config.toml
n_layer = 13
d_model = 640
n_experts = 16
experts_per_token = 1
d_expert = 864
d_shared_expert = 0
activation = "squared_relu"
moe_layers = [0, 1, 2, 3, 4, 5, 6, 7, 8, 9, 10, 11, 12]
router_score = "softmax"
normalize_top_k = false
routed_scale = 4.0
balance_loss = 0.000154
balance_bias = true
router_noise = 0.3
router_cosine_scale = 10.0
router_bias = true
init_std_router = 0.0093
lr_router = 0.000309
n_head = 5
n_kv_head = 5
head_dim = 128
vocab_size = 35673
norm = "rmsnorm"
norm_place = "pre"
norm_eps = 1e-05
positions = "rope"
rope_base = 10000.0
rope_fraction = 0.75
qk_norm = true
attn_scale = 0.0975
tie_embeddings = false
parallel_block = false
extras = ["capped logits"]
init = "trunc"
init_std_qkv = 0.0507
init_std_o = 0.00994
init_std_up = 0.0507
init_std_down = 0.00497
optimizer = "adamw"
lr = 0.000653
beta1 = 0.9
beta2 = 0.95
weight_decay = 0.23
lr_head = 0.00385
warmup_steps = 521
schedule = "wsd"
decay_fraction = 0.892
decay_shape = "sqrt"
final_lr_fraction = 0.0
batch_tokens = 65536
seq_len = 1024
doc_mask = true
train_tokens = 1078000000
steps = 16449
dataset = "wikipedia_en"
Below are experts of layer 8 (counted from 0) of a mixture-of-experts language model. Rows are named router (the router's row for the expert), up (a neuron's input weights, with its number), down (a neuron's output weights, with its number) and show model dimensions 0-159. Each number is 200 + 30 x the weight over its row's rms, rounded and kept within 0 to 999.
Before each expert's rows: a language model's description of what the expert responds to; "gets" lists some tokens that make up at least twice as much of what it gets as of all text. This comes from a sample of Wikipedia text that the model never trained on. Tokens count by the router's weight.

# expert 2
What it handles: Head nouns of proper names for institutions and places, plus opening parentheses after them, such as University, School, River, department, (UNC.
gets: " (", " University", " School", " College", " League", " Center"
router,222,204,226,186,215,189,166,232,198,190,159,184,168,154,209,220,200,201,159,197,211,194,184,195,270,223,224,239,171,150,181,206,190,196,188,225,183,203,160,278,168,219,230,202,183,248,186,189,212,190,186,206,199,214,181,188,208,182,200,172,217,228,183,230,166,225,222,205,223,169,208,227,139,175,165,212,236,197,253,214,151,220,205,207,201,204,204,194,163,203,203,150,140,184,219,106,259,211,189,206,164,166,188,206,169,235,174,239,203,183,203,220,196,156,236,213,231,152,214,183,231,191,229,206,175,196,171,207,168,198,222,230,193,220,209,203,180,212,250,274,225,157,241,213,194,226,194,184,210,172,230,192,199,227,285,212,181,267,158,209
up0,189,265,188,167,195,211,172,198,205,274,194,223,170,228,209,239,217,220,207,215,160,215,218,166,204,204,242,204,203,186,209,230,215,232,207,231,131,183,244,198,216,198,211,222,198,210,180,200,207,206,189,263,214,278,207,198,231,181,183,232,178,137,208,261,188,225,233,188,171,234,175,207,214,207,186,193,191,194,180,164,103,255,228,191,231,174,253,165,237,237,170,193,191,212,199,189,227,197,181,181,247,228,201,214,221,166,150,206,202,152,234,207,191,191,186,174,179,276,168,186,265,207,180,195,181,167,172,179,196,242,274,264,201,161,234,152,225,216,237,177,197,191,225,192,232,188,184,171,205,200,217,191,108,220,197,168,196,197,150,169
down0,193,144,170,241,193,172,213,206,187,238,145,213,205,240,235,211,176,217,233,234,202,169,198,229,177,227,209,234,241,240,202,164,234,243,282,134,188,214,216,185,198,207,215,188,206,182,157,168,215,199,223,227,179,142,220,165,210,216,213,232,147,221,203,139,197,226,269,238,244,211,169,219,187,199,144,215,176,180,227,202,184,162,145,215,190,180,165,190,201,174,242,170,276,219,169,246,213,179,183,191,212,184,182,223,159,225,210,225,204,140,242,181,184,225,206,167,240,184,149,187,220,244,167,204,213,198,188,221,164,184,167,204,192,137,212,167,224,228,210,198,197,196,145,223,218,221,251,237,174,225,211,145,170,168,219,208,214,153,245,260
up1,232,202,189,234,230,205,109,200,168,223,202,251,183,195,207,206,197,184,173,225,213,185,186,175,182,192,234,268,195,219,172,145,202,216,225,242,176,183,165,256,159,209,182,152,238,231,175,164,177,170,179,206,181,239,163,175,213,173,176,143,207,168,211,161,205,162,168,260,196,238,209,211,198,247,211,210,184,185,149,159,230,222,205,164,190,145,228,148,200,218,154,210,204,171,211,235,217,189,221,216,223,198,267,210,213,224,187,220,178,234,225,229,183,143,241,140,243,174,168,159,273,182,184,223,170,269,173,214,177,166,184,163,179,224,225,190,197,188,247,224,189,200,209,175,240,216,189,163,165,269,190,212,198,204,159,218,210,194,138,251
down1,232,230,172,157,225,223,204,183,206,214,203,185,197,203,137,180,238,240,227,241,199,219,237,291,205,200,199,214,198,173,253,181,226,133,259,192,191,200,187,198,210,193,197,237,205,152,231,207,147,182,219,171,219,162,224,167,163,148,229,195,142,175,252,121,235,185,214,206,211,198,198,226,214,209,215,206,209,256,251,187,163,244,216,183,187,209,191,210,189,182,195,217,212,198,225,257,158,158,216,200,284,236,223,184,184,191,210,206,195,178,247,216,174,254,180,142,175,199,184,233,206,174,235,189,251,248,184,168,223,195,200,246,203,210,192,187,154,209,198,181,205,180,191,245,221,188,220,207,145,211,180,210,134,198,221,208,225,233,228,243
up2,237,155,271,175,224,210,186,167,157,173,198,208,186,183,192,172,181,179,197,222,242,207,213,189,223,162,253,226,175,219,209,224,191,175,226,188,190,148,151,248,222,212,185,264,208,274,119,187,157,218,274,164,143,228,156,213,181,197,154,225,208,179,200,186,196,174,154,227,250,179,230,240,145,264,224,205,182,192,184,244,196,228,229,226,200,249,181,162,235,212,213,210,250,182,223,234,194,147,175,232,187,234,174,195,212,150,175,235,188,223,225,142,191,207,190,179,219,181,182,207,194,222,210,207,198,195,195,165,199,246,225,240,175,175,170,210,188,165,154,216,244,218,250,251,191,241,171,239,142,196,214,160,198,207,211,155,219,242,218,183
down2,201,199,172,179,221,237,185,202,183,217,211,212,259,139,159,228,199,244,190,246,201,230,152,159,246,179,247,212,201,157,220,192,181,180,194,201,210,170,224,229,232,211,213,213,201,211,167,153,225,231,147,184,215,193,173,168,196,236,240,209,212,195,232,198,167,228,215,220,195,196,216,224,221,206,152,203,209,158,252,181,185,196,206,210,249,225,233,182,204,216,206,228,250,138,179,277,116,237,217,187,207,143,169,185,214,222,133,168,165,179,210,195,201,203,203,241,222,196,282,222,277,186,203,167,199,249,183,176,206,222,182,195,210,249,236,190,191,184,211,210,117,193,217,191,238,224,247,177,211,169,191,226,203,234,195,168,175,241,121,265
up3,188,240,146,203,216,227,242,173,174,193,156,197,187,183,201,189,172,219,179,195,184,218,166,205,135,194,202,223,210,190,149,206,162,229,241,184,199,159,150,207,212,253,196,212,252,235,207,230,163,128,163,204,235,194,209,198,172,256,178,203,169,249,103,233,217,264,239,182,194,175,227,221,179,171,240,205,185,215,148,215,160,214,205,243,193,183,168,233,144,199,244,185,193,232,206,224,227,180,183,255,241,184,249,245,175,204,149,251,249,221,147,184,173,183,154,188,215,218,172,152,217,194,201,249,246,220,208,196,238,242,252,198,168,203,229,207,235,183,207,199,151,192,169,167,183,243,243,219,227,202,256,208,211,154,224,164,203,192,186,141
down3,234,219,204,242,202,184,169,226,211,231,152,212,173,194,230,196,223,201,156,214,179,182,146,207,212,205,190,242,184,217,160,188,184,190,118,218,177,207,229,201,206,228,215,182,213,295,240,222,189,189,207,130,203,215,218,225,168,194,127,211,223,124,199,212,152,214,154,183,209,237,220,197,226,164,191,227,218,143,187,209,197,169,192,230,173,170,189,114,140,200,211,199,242,206,218,176,195,195,175,235,158,220,223,177,191,151,198,138,228,196,185,157,236,188,255,218,198,201,211,206,203,186,186,215,201,176,201,121,176,231,210,233,232,208,179,198,212,216,185,191,197,210,240,140,193,220,200,213,222,212,177,197,176,224,224,176,231,208,214,264
up4,203,224,221,125,238,226,160,239,170,269,207,258,197,196,216,204,158,182,224,216,188,237,172,220,219,232,239,214,205,225,194,238,179,208,231,212,153,169,189,195,295,169,162,202,214,219,209,164,236,205,202,223,171,169,177,181,191,228,195,225,195,151,222,161,199,218,228,184,180,176,178,219,181,180,215,198,176,167,186,199,232,222,192,198,206,244,168,203,228,187,260,217,243,164,192,245,184,231,171,203,176,226,208,195,215,257,153,203,183,146,191,148,218,207,193,214,180,229,225,154,201,186,184,205,210,203,202,185,152,232,257,183,251,254,197,171,172,205,221,193,269,200,171,235,175,178,188,188,213,139,174,114,218,187,226,211,159,184,147,204
down4,215,126,194,248,177,222,155,178,199,246,202,157,164,206,183,226,143,161,211,193,252,253,210,177,181,236,170,185,192,247,219,156,230,199,213,172,198,196,211,214,219,208,186,194,172,215,234,228,207,192,239,214,186,218,265,196,186,187,160,226,163,246,92,211,192,148,184,185,164,237,156,223,203,200,194,165,222,198,222,246,181,195,203,185,152,212,195,243,189,217,198,230,255,162,190,202,180,195,180,247,171,233,181,269,221,225,269,180,158,178,251,187,225,232,216,204,224,173,232,170,171,160,204,217,260,274,195,211,213,229,219,224,189,193,238,224,216,192,177,230,193,219,195,185,200,203,128,179,205,229,237,207,198,236,223,203,184,217,238,173
up5,208,259,146,161,166,166,191,196,221,216,214,202,176,228,214,205,151,213,183,241,169,210,204,174,170,194,263,170,243,169,150,225,240,205,140,224,121,186,179,227,166,222,201,181,170,228,172,228,175,197,162,157,221,222,171,155,208,165,195,262,165,179,204,250,192,199,223,126,212,184,257,217,191,204,242,198,264,154,233,197,249,201,222,238,195,200,220,192,202,167,218,166,235,314,230,164,204,220,192,143,249,271,218,239,214,191,210,175,180,230,216,215,208,170,200,197,223,210,234,203,193,220,245,218,197,190,241,199,166,263,208,192,187,181,164,216,208,141,193,196,168,254,200,240,203,242,228,172,136,203,200,233,197,218,172,198,227,179,214,210
down5,243,161,260,174,189,155,206,190,229,239,181,197,150,247,219,164,202,214,202,198,191,144,238,171,185,196,242,211,174,229,197,170,173,249,207,164,214,236,249,213,192,197,168,265,169,221,233,211,204,257,210,178,163,211,201,213,225,213,232,190,194,246,180,167,210,183,180,211,166,208,210,233,240,225,169,142,148,193,248,164,196,196,165,229,190,139,201,242,197,212,197,224,227,212,169,160,217,166,172,188,234,181,196,203,235,144,163,197,197,211,176,199,179,214,219,217,246,166,193,155,242,191,203,167,214,174,173,155,216,209,223,212,241,162,177,198,168,232,179,150,182,244,142,185,127,215,200,263,245,201,152,202,188,155,247,167,152,219,204,219
up6,159,203,253,182,162,189,219,206,193,190,206,197,208,170,213,218,190,194,231,114,183,234,245,182,183,178,193,213,203,213,178,243,182,177,213,230,230,217,217,187,234,190,206,222,241,231,156,187,147,160,203,233,190,204,203,214,212,170,143,218,188,191,160,238,134,167,184,260,204,258,188,160,171,214,146,172,198,211,186,211,194,169,173,95,177,194,213,234,265,201,164,174,236,189,185,242,207,194,194,176,207,182,177,154,213,168,198,201,189,233,219,201,253,214,188,211,194,161,190,176,175,152,214,233,205,207,257,180,194,147,248,173,195,176,236,203,213,225,161,244,233,199,143,147,181,186,236,214,179,187,156,238,200,199,229,206,185,231,196,163
down6,219,179,153,204,181,200,155,199,257,214,199,183,204,235,187,169,193,181,216,181,171,209,238,204,188,244,237,174,222,207,202,184,181,192,211,205,195,159,227,211,185,176,232,185,201,194,229,174,215,186,145,166,199,139,232,196,227,208,147,191,220,198,217,187,205,233,168,186,226,160,180,251,180,213,180,151,192,182,223,213,156,198,163,221,148,194,163,243,176,182,208,141,194,199,185,208,192,217,200,233,221,174,166,208,232,227,214,158,173,246,147,215,161,150,180,207,201,235,155,186,227,235,200,169,214,129,203,228,181,204,249,202,197,132,183,156,182,189,201,162,195,189,162,229,249,220,183,248,211,225,221,222,242,194,222,174,198,126,237,240
up7,190,184,246,221,218,264,171,227,186,183,176,243,169,236,232,217,203,174,242,199,160,182,211,171,182,196,191,259,172,199,234,180,188,175,209,218,173,219,170,140,204,204,251,223,206,260,178,200,231,229,202,163,179,179,242,156,224,245,194,173,180,158,188,169,220,218,180,207,207,181,238,243,200,164,224,238,223,133,183,255,175,196,251,237,168,173,163,242,183,223,218,266,231,193,198,182,238,245,194,223,197,216,168,268,223,166,220,205,221,217,188,211,207,178,239,253,193,193,183,201,292,237,195,229,192,218,153,177,210,230,181,222,256,253,174,198,163,203,198,188,228,190,198,168,211,181,253,175,237,224,162,160,229,174,200,245,222,219,201,179
down7,157,223,235,177,237,204,224,174,180,196,262,200,168,192,200,144,240,168,212,194,197,143,220,207,181,252,197,269,206,214,180,208,170,192,169,172,197,175,251,197,196,191,138,201,131,220,202,167,202,226,193,210,165,187,182,251,243,191,179,227,204,199,150,195,205,188,183,209,203,228,181,186,284,216,248,218,223,141,246,188,181,202,190,250,185,208,215,194,149,199,209,196,181,204,166,259,173,207,147,189,192,173,251,185,209,187,220,174,210,255,258,199,239,241,150,201,193,224,155,279,216,224,168,187,179,183,205,215,256,202,162,201,169,168,193,177,200,178,189,207,244,180,214,208,194,261,156,170,178,166,242,248,217,219,160,178,142,242,182,195
up8,167,181,209,140,226,242,232,144,178,112,216,233,188,191,201,242,190,245,152,224,199,154,190,183,177,170,212,213,179,219,145,181,208,233,204,193,234,223,225,201,171,141,140,175,223,286,232,167,216,167,138,216,175,264,130,181,101,168,259,241,142,176,206,173,251,210,196,172,202,151,217,204,197,213,141,191,156,162,186,159,209,146,183,198,213,199,228,134,178,174,238,205,185,195,237,203,215,196,177,182,232,165,173,162,214,192,174,188,177,226,224,200,205,216,210,204,147,189,201,150,158,193,198,213,183,201,211,216,221,240,167,209,228,181,225,198,202,248,233,202,207,208,185,174,182,178,232,221,167,225,197,224,184,231,179,197,174,147,208,234
down8,278,180,192,214,199,224,204,216,227,156,179,163,251,178,212,165,180,186,186,149,202,199,196,215,167,217,160,118,141,137,223,195,184,208,213,216,175,134,195,170,174,201,256,227,229,199,180,215,207,197,144,208,239,228,241,228,219,171,186,194,268,129,221,205,183,170,135,188,171,213,159,204,252,236,143,233,228,248,192,176,189,207,207,188,190,219,248,183,212,200,165,171,179,211,191,176,181,161,203,187,221,196,185,195,234,276,220,237,186,181,172,221,232,222,248,201,171,175,186,204,214,226,228,188,193,169,224,178,227,208,205,197,202,200,183,139,250,225,215,181,188,202,189,158,241,191,243,170,192,271,194,149,170,228,188,158,194,268,182,209
up9,161,165,208,190,201,176,226,189,199,137,214,169,146,212,157,222,169,199,201,175,207,184,239,180,170,279,191,224,190,151,233,146,196,200,202,164,190,201,233,165,217,169,226,197,216,199,177,241,229,206,188,222,188,201,208,185,234,205,219,199,217,168,143,208,171,191,212,238,207,172,211,222,195,198,185,193,247,204,265,197,231,182,226,226,152,199,205,243,195,155,208,199,197,225,229,230,224,235,181,189,197,148,194,192,171,228,241,195,201,191,205,189,203,147,270,197,174,203,228,195,234,168,174,237,235,183,168,218,193,199,174,178,171,179,209,220,184,222,219,202,259,195,196,187,231,220,237,205,187,251,169,94,215,262,157,155,290,157,189,255
down9,210,229,158,193,182,159,176,171,231,206,203,223,230,245,211,245,216,160,181,195,210,220,178,190,212,244,197,201,229,257,227,203,176,214,202,183,202,198,234,202,224,234,158,212,247,191,194,233,223,251,215,203,185,198,206,180,215,215,164,211,208,184,201,240,173,231,186,146,207,238,247,190,182,191,271,220,229,204,263,164,204,198,230,196,242,185,236,109,245,213,142,208,250,228,187,153,192,190,192,231,144,209,207,175,174,171,241,197,244,223,241,250,166,201,167,190,188,141,233,240,220,186,138,193,179,201,275,188,180,205,177,163,200,191,200,208,211,172,157,242,205,202,244,171,147,193,148,243,245,195,226,191,231,180,179,191,174,147,213,118
up10,182,171,252,181,160,206,242,171,182,214,229,214,204,249,215,134,198,233,189,207,211,165,170,210,178,223,181,208,191,176,148,164,174,207,261,205,214,191,193,178,186,172,182,216,189,235,195,208,215,201,245,178,205,209,221,169,226,183,234,240,199,228,230,262,127,281,192,220,217,187,190,182,254,229,201,218,219,171,193,214,164,229,181,187,232,235,227,192,221,222,211,191,218,200,224,217,205,246,171,220,220,212,196,216,187,190,257,217,164,193,177,235,186,193,227,222,184,209,216,178,233,197,179,220,177,172,237,136,205,174,232,196,212,199,211,225,267,169,253,180,185,156,245,200,151,244,202,238,199,175,168,167,222,185,263,199,197,207,220,200
down10,206,104,199,201,199,146,211,199,160,223,207,199,174,228,185,186,217,188,179,207,139,214,174,198,176,215,195,170,179,226,200,216,176,233,145,180,185,179,238,184,189,192,220,248,164,215,217,210,155,206,208,204,240,213,171,163,209,198,246,200,230,239,201,224,133,180,202,183,189,170,200,267,173,244,194,200,196,204,149,205,260,168,195,131,256,217,202,186,225,238,223,181,178,232,230,222,204,237,160,268,211,164,219,243,133,159,215,171,213,225,224,189,191,180,231,194,182,208,202,258,193,134,210,195,214,194,242,195,159,227,142,183,227,245,164,274,185,203,192,249,203,138,219,231,189,221,168,224,192,212,195,192,208,212,224,196,176,181,226,184
up11,209,212,130,231,159,151,189,197,261,219,216,233,209,169,161,160,161,193,183,225,241,243,183,209,204,135,223,180,209,190,173,178,185,240,201,201,202,206,248,216,183,195,147,146,191,224,203,186,182,201,203,244,171,134,210,214,165,284,179,223,168,201,196,189,181,212,210,129,167,236,207,177,216,189,184,204,194,152,213,223,225,166,201,237,264,196,223,216,199,211,189,139,216,209,190,212,194,237,193,156,251,154,111,230,196,239,210,221,192,199,177,208,176,208,196,211,182,162,216,210,201,226,172,195,208,201,163,218,137,180,143,139,154,214,185,183,234,205,235,227,197,228,154,174,172,213,198,237,225,186,184,233,235,165,192,153,177,218,214,176
down11,185,200,199,203,179,170,185,177,247,224,233,233,154,202,244,174,136,215,198,240,218,178,157,163,196,201,219,160,197,219,183,138,125,232,177,208,183,178,175,214,186,206,186,200,222,198,194,152,231,234,153,157,164,232,218,240,238,197,195,199,167,148,201,184,146,163,225,199,231,241,215,240,195,192,211,200,161,200,211,194,211,175,193,201,244,148,191,192,195,245,248,204,138,195,167,208,181,221,148,203,183,228,219,162,183,207,201,216,188,207,160,203,212,221,143,230,218,150,246,176,218,205,167,178,226,108,171,180,209,241,220,226,208,164,217,168,217,249,213,235,190,170,156,191,186,228,169,287,186,161,183,182,249,186,190,168,167,206,126,223
up12,128,238,130,210,244,194,177,236,156,221,160,231,168,187,191,206,170,163,190,162,227,153,193,173,221,188,248,193,215,197,212,242,218,169,227,221,148,202,213,239,169,170,228,212,210,218,164,155,163,214,194,238,179,188,225,230,212,224,242,191,182,169,220,234,189,200,190,214,224,172,208,201,211,235,169,210,181,172,224,174,169,184,222,234,134,197,185,188,177,119,213,135,223,194,191,202,185,231,141,172,182,206,212,198,221,223,265,208,231,209,187,249,160,172,213,158,185,206,222,237,226,226,181,171,205,236,241,226,215,187,190,164,237,182,201,166,201,192,190,151,230,222,200,214,196,125,210,242,229,201,183,193,220,284,227,182,219,182,252,167
down12,247,181,199,199,231,190,193,236,166,224,188,194,216,201,214,245,166,147,200,175,170,162,182,210,225,159,237,221,238,240,223,205,206,200,218,204,179,204,222,199,181,154,268,190,179,164,215,112,207,266,174,229,222,187,231,210,179,215,190,225,200,189,235,189,237,197,217,199,158,210,220,198,181,189,205,225,241,286,197,150,186,214,204,189,185,105,234,158,174,222,188,168,160,209,242,194,179,236,200,133,156,190,169,159,162,234,177,252,228,146,210,176,212,158,206,140,189,235,153,193,175,187,171,241,181,204,220,230,175,166,176,192,143,180,220,129,220,207,136,226,133,177,188,175,149,174,231,188,245,208,175,216,173,217,248,186,186,214,181,223
up13,240,244,229,243,164,163,232,203,207,188,167,213,222,215,199,174,165,218,162,217,209,207,180,234,121,191,164,165,223,252,127,214,169,194,203,244,230,189,193,172,207,171,220,222,175,255,155,188,176,177,186,223,176,173,150,152,197,199,194,207,194,150,170,182,131,235,224,219,187,222,190,153,254,216,171,189,183,202,220,182,180,177,179,189,234,222,128,260,256,145,213,209,274,131,178,182,180,195,175,198,166,146,199,208,166,245,204,190,212,191,235,208,194,216,161,268,211,164,150,215,249,208,191,254,251,183,183,187,186,170,195,210,215,204,211,217,219,159,213,216,164,239,171,197,234,194,169,224,106,185,191,200,154,247,227,175,112,175,163,217
down13,232,202,191,186,243,186,198,198,268,254,200,219,196,221,204,156,172,169,202,197,212,207,243,218,161,254,210,235,212,179,254,205,192,212,168,207,187,151,217,182,214,195,238,187,167,244,182,192,204,191,219,179,202,230,194,191,230,234,187,204,265,173,226,157,223,196,222,215,217,250,217,179,183,190,216,239,191,166,212,202,237,219,166,215,150,218,186,194,157,245,245,233,229,220,129,187,168,211,171,215,231,285,199,175,203,172,254,174,180,175,256,178,242,189,149,218,198,223,230,240,233,204,222,189,204,199,229,192,207,137,179,233,162,178,179,213,210,214,162,234,212,232,247,209,176,174,198,222,196,174,162,197,226,172,166,253,176,236,258,268
up14,189,221,185,188,195,213,144,291,215,199,226,202,226,183,194,168,267,224,216,157,145,214,203,135,202,236,232,178,194,213,218,187,237,178,179,153,249,226,244,231,180,192,181,175,204,224,233,232,227,180,189,210,167,225,236,183,106,202,210,183,199,212,179,195,146,257,170,193,202,166,206,196,180,204,241,175,252,107,195,268,192,221,151,257,227,215,214,180,278,192,187,248,200,189,224,183,190,198,210,174,187,215,222,191,204,188,173,219,225,190,198,151,193,260,188,228,225,204,187,245,178,240,190,249,188,180,245,204,229,196,172,214,209,229,204,177,205,197,228,238,182,169,206,198,143,208,219,243,220,176,231,206,251,260,230,212,194,198,168,157
down14,252,229,175,227,220,154,177,215,178,151,171,227,239,221,225,186,178,164,182,221,136,188,225,148,181,188,181,166,221,143,215,193,230,223,179,217,199,238,181,147,140,229,173,218,213,188,219,189,187,230,234,231,234,191,211,145,218,220,234,195,208,162,180,218,237,195,163,134,224,179,136,207,185,168,248,190,219,200,200,206,195,209,186,191,181,210,176,171,219,173,190,183,206,166,218,173,183,184,226,183,171,165,211,235,203,213,194,190,169,221,215,203,220,238,223,224,247,205,133,198,226,171,207,210,205,181,230,227,214,168,281,167,188,192,178,242,186,159,191,218,189,210,182,250,239,182,178,151,179,175,184,187,202,176,181,172,194,208,217,210
up15,241,187,246,180,214,190,177,264,207,176,174,186,211,169,164,223,180,244,179,225,187,173,170,203,204,174,179,183,203,159,213,181,199,271,224,203,271,168,178,187,155,201,207,209,225,225,235,177,220,203,173,184,197,233,222,164,209,242,237,168,174,144,162,157,183,187,169,220,225,226,206,220,198,171,230,235,223,169,148,241,214,282,190,238,226,224,167,200,144,228,183,266,198,201,218,260,126,229,185,156,221,207,151,267,181,226,214,202,236,218,164,253,240,178,214,178,230,159,231,160,267,177,226,227,145,211,175,218,184,187,216,161,203,260,200,192,241,241,197,191,182,161,176,219,216,223,231,212,190,204,200,245,187,209,202,236,279,189,206,201
down15,166,168,240,191,233,243,189,162,169,221,213,154,221,217,188,207,199,221,177,208,173,232,205,204,157,210,215,221,197,189,197,212,144,248,131,220,215,142,197,185,201,185,236,198,174,167,226,218,244,181,166,189,244,252,187,274,196,189,181,207,216,187,161,185,218,161,208,131,180,186,228,207,278,197,156,181,170,222,166,224,166,230,247,148,189,155,198,185,163,210,187,176,173,202,194,224,174,208,158,215,206,158,158,192,204,200,235,168,225,191,197,155,252,207,201,191,217,209,223,191,243,168,171,157,191,199,232,151,252,153,197,274,237,172,214,184,219,211,217,174,204,208,191,178,184,216,197,222,209,188,148,184,187,221,155,171,163,220,160,181
up16,201,208,235,192,231,261,182,219,198,188,212,183,202,179,232,222,170,139,212,163,193,199,168,184,180,233,220,201,118,201,245,235,178,235,206,209,222,201,149,249,203,236,153,208,186,213,178,185,139,165,200,193,204,203,183,232,174,178,153,184,137,234,163,221,191,211,191,146,211,224,202,223,208,174,202,170,191,223,162,170,188,201,271,198,213,179,208,164,173,205,164,126,232,149,226,196,168,207,163,239,206,225,210,217,163,155,255,179,190,156,283,194,159,162,145,180,193,181,187,170,201,204,240,155,197,213,271,200,257,238,218,204,195,184,207,227,188,226,130,205,230,142,166,229,224,245,221,198,235,276,205,155,149,133,198,213,182,221,198,184
down16,221,236,234,233,192,181,207,268,207,209,169,202,215,198,157,142,250,169,206,185,136,219,174,196,160,187,186,191,220,225,225,181,179,199,178,295,227,268,230,179,190,239,197,193,195,232,222,166,145,211,283,180,206,220,219,163,217,189,154,217,220,194,198,233,186,228,204,242,157,209,192,108,206,207,206,204,163,219,218,178,196,160,202,216,199,168,184,198,206,186,244,153,195,207,203,161,211,207,228,187,225,169,219,208,201,223,125,205,198,194,170,235,195,194,219,205,184,239,126,177,159,195,250,188,180,193,143,258,137,178,251,178,189,179,221,236,238,188,158,202,191,212,183,163,197,201,195,137,206,164,130,222,187,192,214,258,237,215,208,208
up17,191,218,209,226,202,214,156,190,194,219,207,182,206,230,188,261,169,211,193,154,229,200,147,168,199,211,212,151,240,185,236,224,253,197,202,210,142,199,206,198,185,226,218,244,235,197,170,227,131,185,181,144,118,243,148,169,185,181,180,226,185,176,190,247,197,176,217,202,207,192,238,266,194,231,150,191,200,165,165,218,144,266,247,249,165,186,250,173,196,148,142,207,211,246,196,205,213,231,193,162,234,247,199,228,212,127,162,185,196,214,156,182,228,216,182,171,247,194,161,134,158,180,213,215,189,205,166,200,229,185,196,225,226,165,211,194,171,175,175,122,175,276,177,164,150,194,168,246,211,214,205,238,108,173,173,232,187,234,214,160
down17,233,197,168,201,241,156,207,183,260,189,214,245,168,247,202,234,251,171,210,220,193,229,217,224,151,194,195,201,243,193,252,175,234,196,140,275,208,259,178,234,231,208,154,227,167,124,211,199,169,189,216,180,237,235,226,179,173,164,209,156,199,226,196,226,187,152,172,186,211,259,218,187,204,197,188,184,241,220,226,186,165,221,137,208,203,203,236,173,172,268,188,240,234,200,195,184,213,190,220,177,132,226,166,173,184,190,197,157,188,250,205,191,240,174,141,221,208,161,169,192,229,156,193,276,191,196,228,192,210,178,242,159,201,225,156,206,223,228,157,193,225,176,182,210,261,195,194,159,195,172,246,207,223,202,173,261,174,223,147,207
up18,197,187,176,171,250,201,149,199,204,187,194,214,181,225,252,180,275,202,136,150,164,207,188,229,203,179,219,214,171,212,205,218,188,207,210,195,248,154,181,187,223,218,176,213,198,181,195,173,194,190,199,214,200,218,215,210,247,275,208,197,163,212,177,186,178,183,197,227,184,234,168,138,201,199,213,260,213,162,162,218,221,182,158,226,237,191,172,203,219,217,197,190,177,243,153,274,188,173,192,240,243,192,173,145,168,229,220,208,264,169,182,194,160,189,228,166,200,243,184,202,176,212,215,170,193,192,242,130,196,229,212,263,189,261,207,156,188,166,188,279,182,192,198,144,170,185,201,216,151,188,154,206,220,214,211,193,170,218,150,201
down18,136,190,240,215,167,162,161,183,189,218,182,192,208,189,229,244,189,183,193,201,210,248,168,174,196,206,216,177,143,218,197,209,210,251,198,197,194,162,180,218,160,210,184,179,142,148,220,207,230,209,175,179,180,199,211,226,227,221,190,166,250,217,183,218,157,203,212,279,171,249,199,137,220,249,180,166,167,149,219,175,250,203,153,221,188,190,192,175,169,213,218,137,193,202,176,199,188,238,236,169,169,225,158,179,160,277,222,216,243,191,241,170,168,246,220,242,220,215,223,209,175,226,189,208,209,199,185,209,175,200,217,264,221,250,146,113,261,177,185,199,214,219,212,185,225,157,185,224,223,184,211,233,248,211,177,205,229,214,207,180
up19,208,194,176,217,195,218,212,232,232,214,207,237,236,193,228,199,141,235,204,167,191,190,189,157,180,226,145,212,142,209,218,224,251,217,117,213,136,231,184,213,244,206,190,170,183,210,189,174,207,144,176,249,218,205,182,194,130,166,189,229,192,203,207,147,232,228,200,200,198,162,259,207,231,201,162,165,144,241,219,220,175,194,210,169,204,218,175,209,210,199,288,198,224,207,163,198,259,213,155,269,210,190,184,208,196,155,210,150,202,246,177,207,192,196,151,188,159,171,153,193,203,105,206,228,249,269,213,216,135,195,227,213,162,222,178,236,192,186,161,217,190,210,195,199,199,186,242,211,191,263,222,252,205,212,204,218,217,223,228,214
down19,251,204,224,166,172,236,205,203,217,180,220,198,226,178,192,207,211,224,165,197,161,234,225,172,208,272,162,242,156,222,135,170,214,196,217,189,144,201,206,169,194,230,258,212,150,167,184,192,224,222,184,222,197,226,165,204,153,237,214,139,212,212,221,248,216,215,192,195,230,168,189,204,156,210,184,203,200,171,185,241,225,216,225,167,203,220,208,250,171,200,220,201,159,196,218,174,209,183,162,121,185,133,157,229,179,256,197,178,237,205,198,203,224,200,213,241,152,204,169,156,210,206,241,172,196,224,222,203,208,199,192,211,173,241,162,156,192,279,268,209,241,165,178,174,194,248,172,177,162,243,178,198,174,151,139,201,200,207,171,182
up20,175,224,196,131,208,209,117,264,181,187,225,227,262,209,211,222,221,178,244,158,189,187,168,195,194,258,231,216,203,205,179,172,136,170,224,226,216,191,262,212,175,189,200,198,174,191,246,188,209,204,260,218,161,204,206,214,221,272,183,215,209,242,181,240,221,199,181,192,198,179,192,163,198,167,169,178,232,201,213,189,220,168,229,171,209,191,182,211,168,195,159,192,209,232,204,209,235,220,179,162,206,130,192,177,247,216,223,184,179,243,247,240,202,153,222,144,160,190,227,166,216,239,215,175,168,179,209,183,164,156,179,175,191,229,235,252,192,154,199,218,239,212,224,185,187,193,210,229,181,206,248,191,153,203,202,206,233,193,149,143
down20,142,187,222,210,186,262,199,174,232,189,194,180,253,214,248,164,239,243,234,248,190,182,203,176,214,228,181,174,206,148,186,234,198,180,189,214,232,200,134,143,130,211,256,233,237,188,240,170,211,142,247,189,243,230,180,287,203,154,191,164,218,191,190,221,209,173,213,201,226,249,198,198,168,198,228,225,224,172,241,233,139,200,169,192,222,159,208,176,221,236,194,179,168,186,160,201,225,239,194,201,177,205,176,241,224,176,227,185,189,250,241,214,196,224,174,200,241,169,225,236,163,200,175,184,224,214,183,135,195,219,159,190,242,214,217,168,227,211,201,130,211,187,235,236,181,225,143,211,163,180,181,201,179,218,187,181,248,192,154,220